config.toml
d_model = 256
experts_per_token = 3
d_expert = 48
activation = "swiglu"
normalize_top_k = true
router_logit_norm = 2.0
init_std_router = 0.0127
lr_router = 0.000686
tie_embeddings = false
optimizer = "adamw"
beta1 = 0.9
batch_tokens = [65536, 131072, 196608]
seq_len = 256
train_tokens = 527200000
dataset = "wikipedia_en"
Below are experts of layer 7 (counted from 0) of a mixture-of-experts language model. Rows are named gate (a neuron's input weights, with its number), up (a neuron's input weights, with its number), down (a neuron's output weights, with its number) and show model dimensions 128-255. Each number is 128 + 32 x the weight over its row's rms, rounded and kept within 0 to 255. Numbers have three digits each.
Before each expert's rows: "mostly gets" lists some tokens that are sent to it at least half of the time; "comes before" lists some tokens at least twice as common just after its tokens as in all text. This comes from a sample of Wikipedia text that the model never trained on. Tokens count by the router's weight.

# expert 6
mostly gets: " test", " display", " bomb", " into", " of", " target"
comes before: " the", " a", " his", " their", " this", " an"
gate0:101084121094109158195112148162126126123175191178099156116123110123107136079105124160154138128189142213168117136132153094095172140090146091072153135173103090125092125139088154151139087138118105113096142102178160089163089145192168128124132116134066065126160085105182151111175108088143124138119158130118185134116175111116159122120132132101091117139091086116081132165178159092104060123132
up0:130190127103167159156123172082073113165082103151115142074102087090137097134147143107135205131161040128090113135131145069164089140205140155123165155120147163180143137092112125124135151120103153177106118123113137150124142116119140086103049077130127138110168100123225155131090107065138094136099141128121195139141133124170159149161116101115120103143045122154112095136155119134126107178095
down0:124187132185154102144196116108126126142127096105161095121145129105086057068155084157156112163192157092150170155127163136159168138163120137195143156089079138187156151147135140107133136240165154147125158123050140181201171091126093185134123160116107145114132098119104172118096131094139090081139108166151143157093120089095144113180159155175157055115136142148085180132146059151180153134142
gate1:169208119050132135123095130192081074131077159165150115129167144119069070136084080096082142093153086126165135118105126112147147092141106099148091178111122126145147103153145076108120119131101162123114088149110158115050165139096106178139133153163173159122148107130112100156141091040192104134098124109174103144145156116119132143097105150135069148148109100151141132116081145149120122145157
up1:164160123148126092055076147172150109159083126072141079088113117096129138104127136131180093145153181113192137122128116150113082038098159100117112116160160078086124133163172090141107119145130096180079150129158157185104127164098125126097161114135120181143145121074128102136084085138145142126137132082121104142139150123086095108117151143118109178207098103131100147088133110125134190131157
down1:186073120173170109129140128157116079068122065150115111120160101102156137118109121188087116095127150169146130134109092171184148165117093117097179114137110164173069096157153135188158121171127130184153122103114109158124093135115115091154146169140127140174185066139114144161111113130158107086141163111144169092128107126168095099135155165155110157134106156167205135140134091130116113128145
gate2:149109098095075131162098201122158084111112183159110149121095114094104113131100055165161162179146124119153203128097115125113148123099129122102152174073128111077128065088206104189128099154131167104090156111109137141120175158124119158139153134144126072138110150157148079113124122147095106133127091109146087168073187111056138091120101137167087158119171099130165158134116091122155120063144
up2:196107142100147149075141145096175129174109159143151128126138140086075120125178110107190160172099128106106172133209109141117140076110123121149054190122145114120111107049119140118156128082134123131112098142122065096108095097175075174081180169134145074180142176149150099150117057121184078122116138139097107089107162143107097082126155121111085144127110117161166134115120077195201086105144
down2:151107159166126108124143088125076131161128151110091081132125123105177113143177127131135110145189151096108093099103161134130163043148017152146088125179110151215140138151171155105078100129106128107133162115151100112195104140143176147139141088165145117124079051151161137145187058129116140091128072142127114118140150168158110087129115141128065110153143175121170094116133128093125137190166
gate3:121118122154171132178089115116144115153123139123112122119151115067105149144060114150146137148070118119119109067102145072122147068170141122082162127154039099158105149120134105128128110167124081151111095117149136151116152116088156141142112146137095097116123127113115124187126139118153181190116121124133126086176130124135140123070143119090094147133070099103146095128126215108203117071143
up3:116121163113197191133146143129111177098086132164094144050099074103114112123101103083169108111205058156089130115127142115103122117155106156113167136082142134140162136173196140068156153125134214144146102100152106135106195126127108159145133160133142102099169124111103139110205083032123100092177090101097146116151116149153124116142148144108107127129102106110145140101107120106122114088121
down3:106122120137115119140180174137135091115162141111068184222134158184122172047103141148153142182092074087104042071130092140132150092130090096077107138155109138086078114116146157133071226143075117100112149148102155170139129103116117171050127067156118112116152137102132158109115123080117054171123089124147135163147096130102086139135106082124142100076140170129132145142181143094144052143080
gate4:156140176131097161100162172122080112124132110119123114172142114153074079108152105107116141122142167115165148067094121173143188144129147124055147150098164110125140066151098092102113110122139133144092140149097083118128149108119128131121112117146122085114169093124106179172180098091136095075061134207108149160103163080097133166185126082157107096103167117152162096153152075139162109115159
up4:100080132124124117101210128114166126117136109178160156148183176171156201190101134144081147136152109155118184179161114149147151123175194179111073121116065135116093185113108174139075133147110114153138115170121084093139161137118109105137115109118093165085101134120086131160124164127130108095140147177110120168116107116115103142111201110101175147137075165163127194156155145117083056142138
down4:108103134082079145155100114203133136119201136129112161083179184122082128097081154100092089140133186166163171148104104099192074063131103102110116098118104133155161134145058157116116094102138114095116107198172144142150109150164071086130126109162111137143129138148106043192154152164087122085128105090142173150172113104131102114120135141119131148108062115112170156158089106138063101148026

# expert 5
mostly gets: " &", " pandemic", " and", " vs", "General", " expedition"
comes before: " ", "′", " −", "=", " +", " May"
gate0:092109119141079134109089208136104142200109105089131069093088109153137144136099164126173170174183165188142171104106130143109092103088176130172105113130172143122176108114150145057130143067114089172113132182172100133087086126127154092135120183156120122092125101168151197113160145073153137102170073104144130110125161125137122071140088115094054200127132105120127158165117125163113158116082
up0:107159172122108128090128097132133135157149089142141080106054051115124159179182119105147167135112149119133132241121132136113084183125044129176149127172123105103129149122139105086098062188128093144143171129144142090115112166141161155077098091100134209160141180140135115140111167102090152133108158138153196133098179112130149105094113081128176123131150062165170130096153122106149137087143
down0:125093117147118118145118139153110179127088146138093097110150101150105100118137093115077085110094074117162180175147154025097114146159141131064100106121138118122163159207124087177053083131149111096190130088137079113142175104123124125150156111104147092162132131100136122158035136143106108103170118143124113122134164129067146102084101148126152056099148110154113158101133099108130152141134
gate1:101106124137168126115122120142167130147146169110118148122160111115117081120128111167148121140116127152098157068075194122052080114173112167154156130156165190095176097145144153059091119109121076187131167107156136138049099138114116141093121136116074165062157173132109086135158119106171133118116056128118151119196115157118146084121138082121094190096128081055102139129124117140118083056123
up1:162123131187147162125121106105131179136120111156102169102110135098144089161162124066140110129122139131119113190144145077139099151145112054182147121119144085128144145102082106103082134172070147048107106176130114083150128170166160139125092104135085136161175069170188150127089127144159167184110161130120129164107099088167142102148120080056152125144125082122143124108140140113055115080156
down1:120118125090112146130098116159113155118121136124124140055117104146115153144180166081052115091141133114121181137138115105070104162152096150083050158141186059154147129173098139186115117185154153127082141175094136111130124085126140048128090132031125076105153137142124150056100093135185133058109101113121098142158139110044142164102066097124097136110195145148110174120138133116156093140138
gate2:106118115153125109176086129106152129097134116125092117147140128168094111130069133138097106170113181125118162076119140109110187140042147158114129102098131122043129130096157156114116128074142143217091175150131122151150148138152187146128110103140117134090134138126103078066152132124133123164154082103118171084098078163103158128137135155044041152132130090160097167142124104100125145127176
up2:144160141126148179167098172100093111123073123168158164199108147064138093138141102065124123117150163104173112070158089158087126086107132133164122174140067110100088108103098053168128163054110125145125134159138126124071099117132064170149121138066102154172027076108106080109092147147101071179215107115161128137133175116165155157121112124120082111066106118148175108130119086142159174166132
down2:092153147121143152093106121092109065074189179088132158165123185144146095155118102181094085120157147078127116128103090148152128082138123167171148162147154130136171096119137171086138165146084164097116174166080145115134169073177130133161072118128078130137132098100093112169137088169147103104121118115147188146131120150168120127136088144123133117166149126168110105127076165113141092139148
gate3:184141171130194060147105119090123187092042086138115144101088164136130174089095133116134110074184145108118129131145117158166100168132099132120153154104111160076152079158084136105117143125114154104118142108154152121076126137086132129095096145056147091129127103109177097123041084057099075204124107089187124160139157154169169115161142140132139113171109159158109090140136155102151157100144
up3:186175105100138136044184131189135136105157155130162152172133144149138103110096141087164064153125163140097119099132168153147104192132165091136124167149139112170129114169152135081135130129122155136083123051085079113077115119130107141111177138105195083095121163101141182124128113142159130177158083160140091159120114178108142127084123193160184131114106112075148127137114115088081164135170
down3:113148117146129120183126181147100119163155114125099128116082096131038119098107087062083114136156129136142178069163084145106120144116111118112150122127163135106176107156119146141162043182129130128154078153135141084148123099085144117105145123151110114110112125154154136174168131091104169166149099104130132113136062056135125122144148137130130166107062066083080126072149125067101162151089
gate4:105164160105113107104109042150148100152119172148103088112102153113162128114184166154119107112084136123218145134099141101040179083143151146137121165101136097122128103116166076076089117093181146145083123137144090105144088198104112188117129143123145106068112123124083134124134144096099168133123112110142157075058142177132119064118099134076176133090140147152127084131083101151060134082142
up4:190180110151137148228079175117149193096159161123126127188134081132147146108064128084103129195099124118141128168165181175117131102071134125102120155128084093186122144157118130164121130115129131150088185132136145095066128084092097144123150142095149149130105124103146096170084120126140109113143149098147118088078133104119068135110135116038100188176119113137089097151196087125167152100183
down4:103094130097158216137121115188116165135177137161112184125136155081099131110101096042086147125118105138170142143129099176183107138096125119171125150127128164158084124158210183075118161160099126115161169097050129107105141120161161125157114128154139127145160139099100130152080074148131115126097128181069112124095151158139146120138157094077065090093073137094149176105078149095151111148153

# expert 43
mostly gets: "circ", "distinguish", " supported", " inaugura"
comes before: "0", "4", "5", "9", "6", "1"
gate0:109107119086097182109142123118175115096114125196119120139179080069099150120156170165080094133148155138105148114087117115117083105091119121119077145115167178149120107129100126170126112129125193083131088155139097137165103099147153120104163091119148122112104086202147082133132154132192142138134077110127145102137177092111141096129150129142102135136100144118153117130194157138105076124138
up0:124107168168113128144046140110142120103118117143137140177142106097125124083116090166182165097135120148118156087128091167105107105102087153162122183130144117154140074140087100110106151112083187136087147102120102131125173164154143153108183103117140123150119148177115150083070087091220121160119072168107128123134127133128105123104159162142100175059170174135131138139102103130051151103188
down0:132084122094074148165144112025116114172186186117173131179144125127167163080131181058105109093142127146178138147157094164199052086194106188133095110160163133116112176109215128140111128203150149104180115158136161145128097156109118104115111159134171152097071128153173152128223125090103119138083163136110109132102119118143146132144082067135105182153170148110122161183117116062117111085098
gate1:120086147146071125062104148165098203126133204173096141149126122181151081180153133085123134199166098134144122072129118161118142065135148144102156100161128102087142143113123144093115113153172119188073153094142143141130168142083107088152178130150070156156143090152091172107179048116075160115164107156116038190125152149118146100149079141195101176108087074134171144146068136139098116107171
up1:053127122104096131094170202181156095138142162114102156155078111131166138144104102173098161186071155160142169142141140157174206094136153115103120130145204111121179067138132091146140133115107074111126125099119172111119145132188165081123100176090137118141126131128158093108192120134175140129162116118114132147151118151159179144104102138123072092143059195086129109104144110142152129122106
down1:194089072156080118121136192152103169196113176089142092081159169152182063110172075149151133177123131113125161097147092116204212174133155102106171141125186134106084115142109106109105126242126128138183141092070131164153136119109134137119131169119094051187166155136126135096148122103167125115122127149121077103163120114155123116150118128089160089110154162089123134079175128165126090162118
gate2:176117054142119156097094155177138096142125157146078148114127127134150152093133157095082073153111146079082159165111093106159093095127133163086072184058127121131134138128144185145086183134146104122138121184128119107087101139091078098173082077111121175136073075143183100194107116130154137153152086102089112167110125134137141103120109138124103130129170101128168097211160180090150109141142
up2:123156091103146115155134133142152127096091139130080101072160139199163136178162078155095110114118169110101113116162079138172114115115167121108109144180126170128075200087119100163140104122099091112136131129131143108075111101114118114174121176131119152236104160100135124161092166138108167221108095141114144130117190084134135144075128127119116121101156081140151119145152160202116133184106
down2:100188147067148087049093134092142137101118155121117090140121166113128122126138121132161122140170141111169104151142223130202148143111119126113174121135099113142078100131143109115180129224074170129136082113088115201121150086210083152183118105134089104124093198148106133133144107132122185166139162164099185184126124128137146114154134145139083129073144118105112146129100126149175141155127
gate3:091063093149091154092091134182089102165110123171111154140165137092140164171120125109132115157162171163160134087131180132129087088136159122172078139103175105119139077145116191103168157108121150154110155102159145111153197192146155137119181089146114173141116139133127178076124131135094113144148104091198115162133118153122187115090121074102158171148163067112174167178161099141147083110148
up3:137089189083068158178081138102138117063128125127180093094137080121119115148144112171135101103155119132156158121115086095126138186095136169102133090109121141076125133097098085172157108134151121194091096165164126140094084071109124155127106106151147100124088122170066143126125153144173094152130131100134133099104116152126128115132214171175122128089093151176101083131141074182160157176128
down3:131129168074095155145091195168103177171125154103079093126133123141098116135147153094131125114161132114120076216154135136155098058107104136150149160109132119208130166109112105164074132027131122111131112112146072103120128103164129073212135110103074201123140126153112128179141154117092182136145115182152127122194095151135126112113157123087195109144122127156099093164109160139122135099130
gate4:090095178139144101094158150137101169136133114110075145220092147139133123144084144142175135093181182091116088143143131075141137120109114084142110080084105126094131113101111160129145122092109122133156146144029082141139126130046165134126150095100079096097163083125148195180144107103123138157141080115136101145145109051176175128156078059133094106126151114167093192132162109136105114024142
up4:181156142132127142158101162147113142129108147171145137117140104111106114183112135151140099146106154083202151158086158111083031118139132130116126130119144141141142119122136139108091129096126162107097106112235101098035182137093116128116087208128135113133070120145130090103154136131079112123151123126170164084176103158070146103139161132119155131183153142123160121099103125097131137163127
down4:143130100178094134136133089168108113079178150129146116112187090117125127167149127179098112116134129114190122113129133092207168164099107137077103134112156158141150128088072191154113081179151108114110120086133148113116083151125138155132145159113156129171119156125135157132127127124151159139123139128133125111079122141091083019085094076147161156163167198066159126160139185167102143108101

# expert 32
mostly gets: " carried", " units", " Species", "ão", " sq"
comes before: "0", ".", "9", "5", "8", "%"
gate0:124146163119124094078173141080118140172099071119102129155104142129126120171116188154111125088121177138118158141125064104094109174114198142128168135138130165187161108135121202150124127120120094132116121130087123077128120151245108152146153075141155125116199072100163141087151159142099138159159151084134139130046096121114193137179116153104159152182092089157102158159165133137099139089150
up0:163132149149114098135136126088149162107136124178187053107112119066146123158079172126122109135148125110045164117126133109136083088121139140160139173080128123109104157113205124104106108132155148127112125095105111100096142140154108161098147156093106118107214131063155105145093161082094174084147122088093145129144107052070118179137080100062168184145133119155108102068106111148122164139124
down0:142138117092153186108183146130112053116136141078093129096142138118160108184128079130123158124155095095125165086146079176077092123136158096137156135132152127144098155115113151077127071255120106119119144110066181150137151136076214157109110121181103127120160150080071127132149129146119152102119143128082159118115125127162170116143124133095107102136138177099122104142131125083128090165125
gate1:142111108098054099153201147075160106114074143119176178144137141160114070092152162045118155206165171151202109151053089117107117170114135145121185141158118142111106108139107128146095139090151105160152141128111124086114113199107113157067170127164122138116139092106097122122080115084050127151132108112119142126106172164167117110142121114053096169149148089141097150126076071147102145083104
up1:120126130078155180127134124130157096122107165117149127148100098092115141049076088128156116137072068129152091145135145158107134135162139119137085092078112186122103141134151075082119105140182085144116109179104123110126104139114137161137162152107162161140134105159204077100157067109135129109073187103170109175122160100128112149135155153106141134068086140089182120134104087141169152139186
down1:148091184146141114132138078174146083146138142122168191153145132197131087133143151126130161101172134123156075115169124144084162110134150118057172177133139111161159097110135137122176158139147137101067178156120101081122167176108056137039064150106075118138051095099130161132132134149150160153140102108131128198128132197110142192113134171159119171161156151102091143132175116156176168173179
gate2:106134113138095126062155128138136142086097175064098166135103090138126104130067112149120123133102140155158142111151055163136120121099137130105107100126150119106138183058144108125192120061193189117106143095116097054105115147164137146122126138133180129148090149172094115098133088134116191164106110157123098125149141129173142132163125165161147165151065141145156101138107121209092180161149
up2:137158084130139133208130158111104116152131134096126068126145120164202098129069171104103166128151123086158142104096207167123090127132164105159151115073126094116172145141121156134115099080128176200165118086135120135173190153070113135127088162122129139115110179140178152145082085148138119170192142102156099137139110165149114124075087151172110126135130094113111134111127078090133106133152
down2:163139135052128145079113165092129137123151159119139127124122180108094110134129189101092072104126164118115147109139159130088141169120077090151142168140089104152081113127196115117168142181104143087130160100062155157137189129153139097073153058145106087107111112098131152077157193145134163098117114171084054170068147122107078127138072155087127122152111101124059182083116141177153139092133
gate3:159127138084073137103115151126108140151101107100112155164096125081100081147139169123136124092065147153179139087144155115145157182085192144175141134156171103123102138056127143188116083119129125125078130103185105078146116141158118113157189144177133161140140109169115127129148160129150114193177127078125102106148095115129103053112116138137122102084143109147119126090148143116116069168163
up3:109158164125105222122142143138136074146158093078109124104171132147089123143115115098106153148082075159100094085116167163119122125115148110158179048099101135099125121136105180184136194129125124099179133101120135095092135115086116136141136112072138104167113095112130081128139146168157098124142130188148132152086172068107191143115149093107135131136098160148107097109111150047169080123189
down3:147126159184124163175145165163182100141095071171140158199090129131130064135090163099198122103136109156131065138145136134127172103084123174112132177114148135167146160196140131116147117117105131086117199130098102097113112106136132115105096142104097119145112174125066153128131139139166136147173123142050126067164147114178145180148121156149107087173076128150180106125084139111080152113070
gate4:129099134099140093127063119189104162154064118164107152107120140113128105145101116122154177185155137121094142098129114112167164149132146142125078176108164137069109112126165144100137071106093135092089100159231102099116127189115143089119055119177086123164074159118117126174059074137116176166137083131173143139139127156179071114100089108131096116105127125114107109106082123066173123160125
up4:111126095113087168085120173096103135141188129139125176105155110119182148159125128104125114145115152098193112121164108132114132189151161067142159118129146069145205115181107127160125101161172162181103115143137139168185099102089084090146150146157111099132088092111112131160149170137128171146137112099137118116105170104189164141137134101129136101154136128139212118138175163166148107098137
down4:128150163100115133105144163111110121094114137108153104107162137105132142105158188162130153169138130141122106123096158059150164129168126145093079108110143157146119116110133118110104081170102072158091109088112130136056183074124132144088109200109158116083124114104161115057129138171090091048061147068141167180132109100125167134122126171107110146151143138102153144099105135145172149126127

# expert 58
mostly gets: "titled", " renamed", " including", "·", " entitled", " called"
comes before: " ", " \"", " A", " The", " I", " D"
gate0:156085111064116145059139168103159117157070123105101097116128093164095116148101132135149121108083100140141163089108166114163126097087152177131115113105109088096134078079060114183122147117132073098185107129139091112140091151150164133147146127118166150164074041092116142142200124105067173165157089146143113055133102116107124150134097141104117161171118126134155173174132137179104130086136
up0:146163167109110134102194162102056108185162119110173109147120093209141119126120149135073106107137103105162214168149099130156182120140102108158137130121139129165173137145152126085095185127097137201124178182115140139212163143184096149097144164169100146127164127090154128126246151172097128148106132164166148072111103138101130145113164111207111107113152167150154153109135076112113140147182
down0:148132112103137149165118174132152070154145142128129167129106138176107101129110137106114167199107127081112122166210119069083156046132160111128144114199151074101050083098133175131104131129109191126085101106223100164068130154118108141133178106160122107143145183115169134075088151149110136195173129161161125161107147145167149129121141096157160123187039119061064132096102161134134179103093
gate1:106094119148120147148182160097164135122113080084175115097143142135142128098147098111104087087125109143193118099085125135107139131146099124136107104127147123138094118117106175189099132109072202131135137168178184081101143082164156076154133125178113128120113113099079119167098154134137087117160110148137114174113113107091159101145193050112158221113064156134108099151152131138129097116136
up1:133125139107115128135105101174127141112091137057165159132205158174085192117094131150152101107142131184133060075030098130068112160134148100137143136106093081117100073171124143194153115127169180155102101122173157102121093105207143111157178111111112104123126078124047161161134176099142149130119171138133089151116134173156159077142106112106123165086096129118109135196090101210115105088155
down1:123134101111092107113091115117086088070119156082132173108157112167153152114120145099127127115122130086095165164123139154113151135083160115134098152173140080146096112121114139135102107138104148140185160073083064153149146107114151199126171097156110077181111126139187140075077113148127134166137134096108157092110150114115096108111098090166093052167158070135073121059150092084120139195078
gate2:141144124134141101135221115177150110127130109106070198127103107122123105118148199148126120106179052092126106141132159154118172096115136117129084087142103106105166170117125144077080182107075126140099138127111156105093157119110142128138087139144169147150168129153121150100124130117125072136131137095074147123151075082144100161127098177129111067151208072166121066131114117176113110130109
up2:055121113119134093145150097142151193154102095156128145161133127117153113171133170163160163139059162113128161153117234104144128160118085100170099126172139157138131163115148150169123191118126163155085167098142156115148143143160119179141149132116106052162133137132103121092131154113078167164118124144133171180100138104079140161143116107048116135116153130154113085091255134112097086149148
down2:091151157132143137128127066116127123160091119103126156184155122063138129156178109109173109080142095141161145127135124123176124142138127123112120095124121112106191090110164124114152119084184105118153178144173164101179097111147122109158136128069159150218160146115157154133143068138077146158172128103157132135100070125114110197124074110099146116142129094089138120067101186181119067117142
gate3:137156181076118186151113143110139160117125142126161133100145175050124164160082154109136086166106051115141133097087107147113140132055197173138073097131165081180131091120145206138149069075164135168171168152168125048108092151112158081147129115102154111147200101117130076117150133114077155115105129147159085137174124126153157135107075149173149134153090116138124114183160149162086162140141
up3:169102078157177099156158098142208128092113079164193078133107141153074104133154149105099204129155116169161123161086094159155051091160109176166178090117097130093117126099105104137094134107131143106160124140154169109090111121088110169158068132145153143158127152171124138117118145183106075148170138145140089147111123150194143130094139109089141114078125153147122145103155089164087113129141
down3:121136121111107098107128129142075108139138070128162133141073047177096144125125087114093158096125156079095155114132139117112131083095117125089086179136105144153132145212190153176140077110167114165157192075155084221173144206118156054122123134133116183153116159140209104106082112153143153157131134119100144147120155133091149148134151107123175101161111184148157179113113117098194132116076
gate4:163161150164112187102132150139192182140116143184112168139170099115111106173186151149095112172143151139067136140153156112083136150154146093116127085127094080093131128138102097110157112085078140137112131133135078102087146135108133116061133110096173079099136104147127186157122167110152133162137100136131116140165151049108159036113160141130119143079117137145138126147113134150201121101144
up4:143122159178076110070104105167214195124185139133077194090132186126093127178148198177067081157110192158073110092135173097122116154138155127148139166175134115130138112145106142150160130143122129084054113134128074109120149134096103094131160114139123124127128094075134157150099161118116111165117083147108125121144148081085151101128144157115070135095167096158160134108100168107164132112099
down4:147092134143140127141118069119118126105152116186151204120056128102143131135164139175105152130126110104125089147122098144098138123072137156111158185103106107179091151111164195095139097193092156140131128076078163121109114066146152140137118173133097142112100112063085017136144120214183108168123134136103119188087126136111112065151138105141128135133165092178158153163110158138117119161184

# expert 54
mostly gets: "Despite", "ensis", " indicate", "·", "mann", "ski"
comes before: "\n", "-", " (", ";", " was", "'"
gate0:126127132130124155097079141101164123149109143131150145092157110121141214171124140128175093106103109176158171140164145114140127086032145071194187129177136113055121168096110093166119160124080128065081119195166105136172158138149174115113134159112102108109132174144100116151129163144131156074091042128140133166083178100137093094152144070163118134089090163098145168140152119117160134069163
up0:189153126115124128157105068144084149089158147106164104105126097101112118123126098175120142168154164046093108083115137132080101166181119162106110067069134120162192121174181130125119050105153072186135156098133085137087154112162128123144127118114125156096131123115138067102170135062105142149184176124130145119186141158153175102159074135175123141129123125163093118102119129129082135101086
down0:135115120143068118165133133136182199160115116107125156109093171082157133138086130151131182115138088089115082097099144058147065090102145132145144135150113129160184131131147138113079081021129094162117155170235141099128137115153142161113167138153132129106126097127079107144130128108178168129126094108152137117102105126104135168125102166149098126149193107083145126121123146175117083145094
gate1:081087171107165130084073188161132147131128096157115137134156150160175140093174151134156141095114066138107101156087144085117115161183133119109140095163116135145140112075085085090132147088160131086120154125145141131104161132131149165112140156143133102135181150109130175153090193156166186149145180177120140132108115171124161147106152128129115169141074096183177131128118082205188132161151
up1:094145119148177111153178180155195138161167157104139143138098144131220076060119126172188148116120116133119129138141099116131101147124070108075099160199078134099143116144187132165170147128126141078100146155133173129168198172127112161168154189074149082143110126143142163127125126138140156130113113152122077116115146136097153134098144120137127145159125151177159130081122204105124131081122
down1:142090118166151121170108103122079117131061110153097134131103084111120129102165097120154099120126105119116162135156116105114126069140091164143138153114094117116124127125178099102106100200124089103115079129061061107150102107146149149131123129081115097209108112101076133119155108124123103110110117113127079111061116108146137078127144131137112130136149190068116121134211143080183110105087
gate2:087126042096052182117051124156137154173110144127133166091136177168056154138202115120155109109156098111126179138120127193131154123080135128126132157085099125135096065161128143147051157083110071134080207099125138107151108147105156187120112103131149157166161062122182133148120144161110161126126090139141103097088111130083182127147157100127090170143091158160122070163104137162126096138106
up2:149104143124132135138111138121073101095143112180093075115208178148220153107115073096117205123087123084117172078138017165116130156137122154137065139184098098088118113026106150111138118176152063112137083121163135120109101117085140118177170100133140149151117129140084155082079142124120101175102127136109114166095137097194132070113151116142100118117121151139102125139145095139149160172167
down2:113156066099148133109185064110114159146128143183170156164141124128171148088075117146148152212136107150168120159098125192140120145179138158148096131122121105097165141148125168117194118121138096085113071157158166128115174087120136119134178110125158191106148169071100133136133102115116140128111138133122120183159175170214101121098088128093144146120145129155155153084122135145180201168104
gate3:079130130089148157118143124139159130117151093157140127114127142171103088097169152074162139119107063155075111134053149109079133127088112095116095184084118088152115129169163093086093141075117128166121153162142136177181159115145116157152129147172064125107167108126156155149092093103164129123108069168148218100129089197081122138164153127148148162172098096148088061155107133190109118152106
up3:139135124151084126153160131115206140100071133196163182116160147121128128117130184174133156141133161137164150058167153127120077143143093190142143100201078093066165101163128132132112110073170146124143140125170160107121146098079068108130105199061182161121085199161118132120104121098123150122214121095165144158155139136120133161099127199089146131111113153159104131125147157104102141138122
down3:085073110120110142149120124183150124125124102144066125116146141191152119107148111113127137134154142154130154123160104128130067125178155071141181116112131076131119116184106175082117130088122080171137121077171142056119165140107119149148129107166080121191130131104116138129137137127131145172078102139148079142110099137134163141065170162125138102082086154165070070124146174121089116129173
gate4:107117123131101156074084154121094165137108175087150171077219105092080047151163190114154112153116051194174214153128150101136150130163169097172128133122115116161046142104089090123099180140091132152114131152172082137161149128159146135122065137166099143114199116110116131140098164119127116127096066117155187110066115115141100098182130136083125104074116113099115134152164095186092110153121
up4:154153178117149093162174140138076087117107088118177116170139160125145166059062105168087136101166128103120093154129137115120111134195146120134057116121141095104219140162199095135105134142143117134163118151138167151122124141135116106119153172201153134116118130126066086134098111086126144147140113090095174096112128198184115097152113137165168164116186094104128136137106070110079080122141
down4:135155123126090129164135115133136138160171129124105128181140165063104181106157082127126134119109118124121085145053098151142164062149125110118103139131107059109154139114188220107078090075084069166127113153193138111081109102123179111086143184097142187116100155119119200165109084120142053111085110085153115134152130106087128157092089165131143183084184166151128159105134148151104130180178